config.yaml
normalize_top_k: false
balance_bias: false
optimizer: "muon_variant"
Below are experts of layer 4 (counted from 0) of a mixture-of-experts language model. Rows are named router (the router's row for the expert), gate (a neuron's input weights, with its number), up (a neuron's input weights, with its number), down (a neuron's output weights, with its number) and show model dimensions 0-255. Each number is 128 + 24 x the weight over its row's rms, rounded and kept within 0 to 255. Numbers have three digits each.
After each expert's rows: "comes after" lists some tokens at least twice as common just before its tokens as in all text. This comes from a sample of Wikipedia text that the model never trained on. Tokens count by the router's weight.

# expert 59
router:159187137161100191167121105140125099136128114134099122109158135140095141110126152162167125119120141098157115127129155160124148124141132154117156113139180133130133137106106090154128135112151127130148118081132185134126094134134160124129089098137059111093104152144142131133086127138089097136094104139100116152155109155150071170121128126178157103154141135165179181128103141151151111124130114123127171129114123129149107136100109127151153140107097114147125107151114126107106113104114117121100091154112117095142146162167139142130161122134114132126112095130151166181165097120146135108135095126135129138175189136151124152121110150117152163121158132091147096142151119197143116141166133132088113144107150131123138131094099124092091112107128123079139123126135111129147095132155107
gate0:104117158128130106077136126128108139126153087100112135129117134143109079117115130107099086096138144163117093177138148162138138115103127118139103128089096123145106151125101126126148089171120156107107132130167101114120111184122132109136095116172135129115120130122128111127152147091146125118115161119131107104175126136142148135149130114126162137133167084106138139097161129145132128089155162130148111141204142118155154086128107126118148120133171107132098107115143156172199134135116141128100125122110125124126141130122134114148140084096122091141115140113128127132144091136087146116163152106126147072134158139097146091123134130127118119122137102138111120102101114109126110107140115148089143165116118140078086130097129096103104136189132130170133152123185155139105125160144228
up0:097115114141147138074144097122176131151125132121091090089108119167131150136174126141165098125115069130130162093122123148163153133142144145094132161140092096126140130140070088153121113118180123136139151126155099148123118112097129152140108141154121107119089096127108153149145154097098155106151118149150133124105140142129160147115148126142096157133182121099148116134147161159093168117145103128145142135137101100124162115160142112144143098143147093109097127105154101111134136106101138098152083149148154146116132061126155126151132133114080127147116126112149129099123125135132107157138136104134174153037123120117126160152143140129107113098117112083097130134122146106107137102111098121134107114121182164113130148089109130099130150154125156114049151142108144140126138109163130
down0:128127134130122058106110122128174073124113129139134117142139097108149154132151121158128133118098118095151186134088120116136118144133084136128136108115103151174132145170109117125151116151172134138131118111100132100080126111154100126150136152120129115149141086138132126088168161099164118109179114137119115149102133075119102135116153183106120135126153089106125095130149135119067168146149186154132116130169091135166140125151111119166127111116158055118132099129145110130161138137108163147150121156158117094130099109117118120182157125109125148098075105073152098088141146130094106120129138137158108137104078110139139130118163144095100134120097153111091112149126127164145169114134106111133117130117158115092137132124108135117105165146138104123101113110133150122117141138165111
comes after: " in", " is", " |", " as", " and", " with"

# expert 22
router:146154137120107133111161157152119108125126119133083136086105163123110147139108099112151118190105132138118118139122108124128144157128127173115123088109150146124101128104106141107093158079105130132140140138126132151114149125141100101110070112160080104125113154105105120121106136137097111150168135153112133174124140125112144147068127092186138106141131137113131157104151120171142169150168138111145124108069153126156114149108150125138169114132172138116135108141134133129133121105127119154103097155154130082131188153152157143159094135150136172136115113097115148189169132161153103147152094126138114138164165158123146180129134137120162111142139139102167106149183114162130144163108147164081143140142129138132106155103143154117121076118134113103133138167120137104167123144135169
gate0:121130166129115104147150114101149144109124136049138133159132131111119112156124092134110100130142116099091121144168164099138123158160118166109119128129141126138147170135115048134160149127108140166140139139149103138130119092117165190115174123170144141167109131116193150123140092128120147129142125100152182124096090099108109108135095111102133137103106135102127121160113123147145169128115122142118171109149136105138135148107113147135169109175094142103135107091096131148154106117124133116114091153166102152113130152132140159153141128144143087110153102100152127120145139105123154137136114087118125122156102115131094165143136128124130131130122137137128172126127136131138092119065120130138139158079143101068096136101161113151090173106113095156138105120124156150087136094087117
up0:114127163115134113137138153132139126117104194124160140115125153122181103144143091084157137146148126146092156151085136109117129134125166146154121109074123128115111127119117158093105127149080155114139146168137122124125131121168132177120129094148103125140091130103115148129117099148132139196167168076132155153152134110091142120123138153115110078106100104107148101134131120150168088135118119109142115072139150111142135146138129163146148121126123124119130144144139120137132125111163113107155146154151126140113143145153138133158107124127123105163138113120155103172165131182152132140147149115098111101152119110044124140175095069152095145177086136095170150139138119123105101151093098136111163135128071129129114121161160151127130122140117115141095104144115170121135118101095148
down0:168148141159150115132102133133126107136107129129124116113102148103150153125116153102166160088118137141111150084131106158098141151096137152133163151113126133126102116148143122107110074143105123182162138142108116147133140108140117132084136109189146126131130121089116108137134101149139086196138130147128119141142139152101148132129115118120133101130135105135099161111115125136120118156118138147157057093151135138100169191105141197107109125101139133128164116156171127135131073128122147165128138124175105069103125095146131128160126127125125149137112129131140111150167136153142137129160099114137169092078128111078119150175165134142135133180176102144154112155113139076133138179133112105119127177151164154118096098139118122130121094154122134097122134133151149117121099160117149
comes after: " the", " New", " in", " The", " University", " H"

# expert 55
router:130111100109097174125144149143177133137125128111112090134105128126156109104088140145121144135144151118141094130123124135140139121127141138128125117184141136081161105112118083120151173090139109114143147102158174155091127167097122149130139087158126157103109135091109115125118099120129104130087080122109117132135127141119067114121135092151168106146127124137136103129151124113155118140151168130105168125121093099121112138090158122111164084136127109160139106162098105122053135063104107171144112144113144098125143143104164099133093161122131151088122122128126163160169091108140108084144123155110109137137111137126133120119104146117164160096119116085160137154157164154135148139144127157101107183105158177149109124134127175143128126098146153087127129120116145090160115144153114
gate0:102105152173134128147141121072077130120128115118128139121122132110115097125160165148149086121156161085103127157202133148123134152117147106110102131122082165117141167114123138137138114139099141107144144116136123087146126124105124109114107144117129151119134127130128099116164123107143128162109136134166098121138172110154140201156171102116142109101094117125091173123111101127098108108077126121123137107132133112190156141111149126110090116118146144143138111126146149104139108144141111132130145123205129123083124124172126129133137165135125110161163111094140115134079111160121133161088140127132087085131142107159170128141119126114136153149113119125123096135073139140109141103114120117073108097127081115088111131124100106145056113109118150149086109148169136155092133110134127
up0:144138098150179148127097100111142133136117122135143125125120143149117140125118093125124116068162178147126142099138129149123184161148128107120159114146117078098107135144182106145135140151124180067137145128126118130088141138143159119153143102122147162132124121117071118165146090145118101087133142077108144119124109138150129128121126100129127133124130133154146161134105175118131143145130120111150116127120159085146155142137116155110143083152202129154137176139148093124130140164101144155100147163099118126079124099116095109116127140118143139171161131139165124126089115130120115149127091106098109107136135122144117089127113192138125144080140126146152120131153152136112118115140051145168097142117162110182137149139142123084179144135143144116097132083085115127110121113137132
down0:140144117163143174156114121113093104176149133149148127134126105134101140104163085114120098107173137143167099129132135154129174149116125121125142131116151107174122115111115147102150117161109155076133125123121157077153163099144133100125103138134129155106097100131116119176110158185121123117155111142102144125144134109161126126168146102101178114142116132096142145124095132146142147096086143127144143081127136096155155123130149153093112122115141122120106131135137153124118108132103108083123084164109116098122101124089144144126120127069115083116162103181133146077104139155129125083152147121133109152145116127100089154125142110095124120109114098126187154082112167138119129141105150112124114123130138128146110144129173120084179134177100124137092081142082134164087134119137144
comes after: "\n", " ", " —", " 0", " —;", ")"

# expert 42
router:115139120129074138167149120154132092168148126148115155133144159136106121117130138161150132132146154110130125109120150138138131110137096190086128112120153112106139107127068075115121125100089119132149128105147176127093102120119137121105121083154081093130085166149108122149117125141074111121138104149128112144129134117123094152104128114188128085126140138145151176105132126186154112153113089099138149116147159142180107135108141085125169168120105132143139091134153149107112097122148114113106098143031115110128131167128121141148144110146114135103137108143111139163153117121165105116129088156133114131121147150136123137117142132124168139155151141109179073146152128178115164141142103132110124140100129108126163121138095126103134120082116123083116121128127153108134113116163090
gate0:138098175098143138104164117107160141148104130108130090129114126119136171124154077123138122148080106100187138136128158113103121133142107124116115149113117107130075152097117151096140161116103078146141154114108099127164132140136144085110111132094093114137112095150136112069129128158163159130107141117138082096165156157142128139139135157117162112098131156117104130169146166099099103105132139122139091130171147152099131130128124108120111148155125071123141104116119125111096131144127118085126134113153157159148128083124126154105130115166083147136118167127155119084072133123119165141112129125157119154128116100144105122104132122156155126139072131153085127115156157146109165168150133135103145131152142137150059088111159123143116174168118119139116160111144103144095151099101147
up0:150116089087124125112137140145147157098120161118146138154133122099113146127126110089166154125127137153155101090122134157115088199129172099056143060113126126118135125131148111112090143094092137155148114146104142157171171168128131064145099130126134136088125156169144111081158118124159151115120088126129116119125122126126160139112136123154124092128141178124159101123117123178185095137146095148121114115144132143111085125127142095178131127098141146135141136137105124128076120148086097140126111111103141148171117103165115151115054135123076154086123113097118129132082111124127125114113114125175166108157124152125100157104129171149139126090133120145121157152125119134129110119111099141125118135145110154105119091101160123143125122099127119127136143149115107129128144120105117
down0:081114113069111098171118145132125120137123111110113111129123113134120143074158112138172140138153130129169125133097154118121133194114146093083143107142127122140154112151100138100100144106120148131128136146124148130133190135124110142148104121111102105133116135177138123112113126085129169113145127122116119107143155144113163119139179168132144111139195125086111075111119143126130100111158130158117118089130117147161109141118138112160120133108104124155175139078126117105150133156087126161117106117092118148142154101171104167127049140127135142114143113131116103117133094144117132141111122138139140045114092140102152139131091120105140111140123122078154111140136098187098128139111108154103107107174098155160127100118142143139105107113097119123149155097157095125159111158150120
comes after: " as", " is", " in", " with", " of", " "

# expert 5
router:108164131154116137124114113144085115153171113161110145136145151148099163128123146132160143146119172117105116135143129149137145121100106165114138083107126136114120126086086104128136127083118152100151107120162153131100095151093113111104112121145090121109087139132108127110137107107065118155120122130134147156153171122147094169082142114163146086137135130122159190104112129182166143158145122144119151146083117118150131144117140137157170104097115149135156119172132088101112108078109119122116105143129124080096161150150149125131138094151112138114126126130123152178122113129121128134129078122144151115164182140127115140125112162133153157145132127104161098143138106138133134161170141166081125108137117118148154152157077132137115113099124108046133120120094168108141089113154108
gate0:118129120141124125184130151188120147072147131167131131139137105130135165114131155148106126155117141159105099115137140167126119155121154116100088146134122155137151167123125136104130096157101153164097136168124108114137169108155125128166165129110155114140140132096132140093112104088148162084124105085147106165155129133130149078142140111121094126099141111135122133136116164091104094184170111146166113148147106131109120171137138145073133059145160094151119121160166134182127153130130147105108139138106103122128125126125148093151182096148115112147129107085118121117115128152101133107108133128113101159129108115156118138103139146077134133130135134054085128114089140104149123134188121125154094133126113119105151127110106131093117126135137139163087111125132120178114162153134139
up0:164114159074114100112107138123136162115113106119128138121090123137112110103134130128109137145103123158119160147132118112140099151113139125119128108110156158151146095166123153099142131121168152129128115150130123116191112120117149100123093057111114166124137141170115133144121138121117143121123152135137165090125162077132145185154137125118147150126107140130165114118143130157160125128103127130112120141140134074112126134113141134134120132120086173143118176083105135109107120145152092154139158126130160108134065099163145116141093116141135104112112161153082164081134111138117164109107180109133089114158114095098122103163129095073112131140126151149117138115119192123130116123090149148098157112135107125122169101105157107058101092101130107139123185140123075106140141111146140
down0:154173126101139111130130107108137159102117137118154095167118132169104113145165122141092087122121147123123130143150147128143136121110119112111085149115103144164127083072126093139127143121150131134151125111155108145140067128149135128133119135159099105141149108151114154169139109150113148125115143108158154103172162089139149145159111119110100160114146103144154111127144124155093138093128121106121090104108114111154163079143129106143126105113102117139109152119102119152133117151119143120168160085081144091154112135153099110130089105172083095105105121118115098150114100126160109127108126149110123132158145102131140113104172160112124128104146107177088133131118163087146101154162143062137134094150116112123161106133165100132105135136114081135153167132155147124088051169160131
comes after: " of", " at", " to", " with", " by", " for"

# expert 37
router:110113133087145130137178135099120136136102130132082148102172108114118133155145127059148163161124150133120121151136117094114122120108137141136112086178142148125105160128130187134116128105110146096127161138130136138160130113170087164117101175106092095109137142144099126087179122141153090107136155136164163111123114137114116170162140120119164121135103112120170091127144139119115146097102171118124128124099133081120139137130125119147130122154130140138173157143127125125139114070123119140147140098076119144135104184159155145120135110123152188146161112176120156110119146146132128119128134157088111168139094104162068120150111100136097133160122143094154137123137087092131118119150129115092091120136139127153133144103144162137131083112138128125133188100093163134153142133092126
gate2:104139121165143134133167147103106092131126131139134127081183111104117104120110134121121133114085098147171114123131128133146129127145121155122124110124116110127097140133131113166134136112125100155116141149116142114127108114140107151136145140132127134140109118082136108101095131128143116068163136145134132137175173119107152139129113142117111118134108116164094122116091136148034138130150137135128148132099125143073143118100183135125078092107149121092106144145119141110121102139159123130157152144121127151102135147143101170106082127135127119130102149114090130155117054139147105110075135118106120088100099128153130156115077142130152155100109151125066209101120158124113133128154134144145138154121151141114124166190115101116170151149135102119117130129121152196147109092170133
up2:161160177141132147106147106137148107088127155128093128127194100114171154136126135131136107116151131154151114112092120113146106164180112124120102122182154140158134135091072115142091146087124108123149109098134129100152129144161125149159119144144148087137139142069115103130126107131115110121157061124101172068127157120165102145139094110114135110136110131141115121123128103151092118148121146127136136112108122103138097130116086116166093145122108039184161120146146107069134129128130133092128203126133093161162112149126122139105152163105110136139089097123129154134159094117112129105105122136098158143115126151145131157131091133126155131139102142137144137124142124135101139142132087124120162106100151150121103159121166145099139139141100152100139125108108129137139134103094132
down2:144156146080129134137145102205114141111170131112112148127143099133166130119149106118112121151142141115127097092102173075126080134105124112113128116121088123120164138118106105155139141120153114112146102150134137100116152144180131156139141128176109116171134124091133130129124091139126102123109109080111142082137084178110121152151148108145141134100118118131157076129159111124150117154078147118113125128107140127167078112090067110139157139131104071132157120139094119102143142151164102114123124133145140119163108124094132119163140121120116138153156076112176173150136144123112149139115126131112117153103101123171123131126134152141108161138162116123131109130132083094124096137136097083100092156088125110150090119088168182108119144088143125114124118136110131145116101122089106
comes after: " of", " the", " National", " United", " World", " American"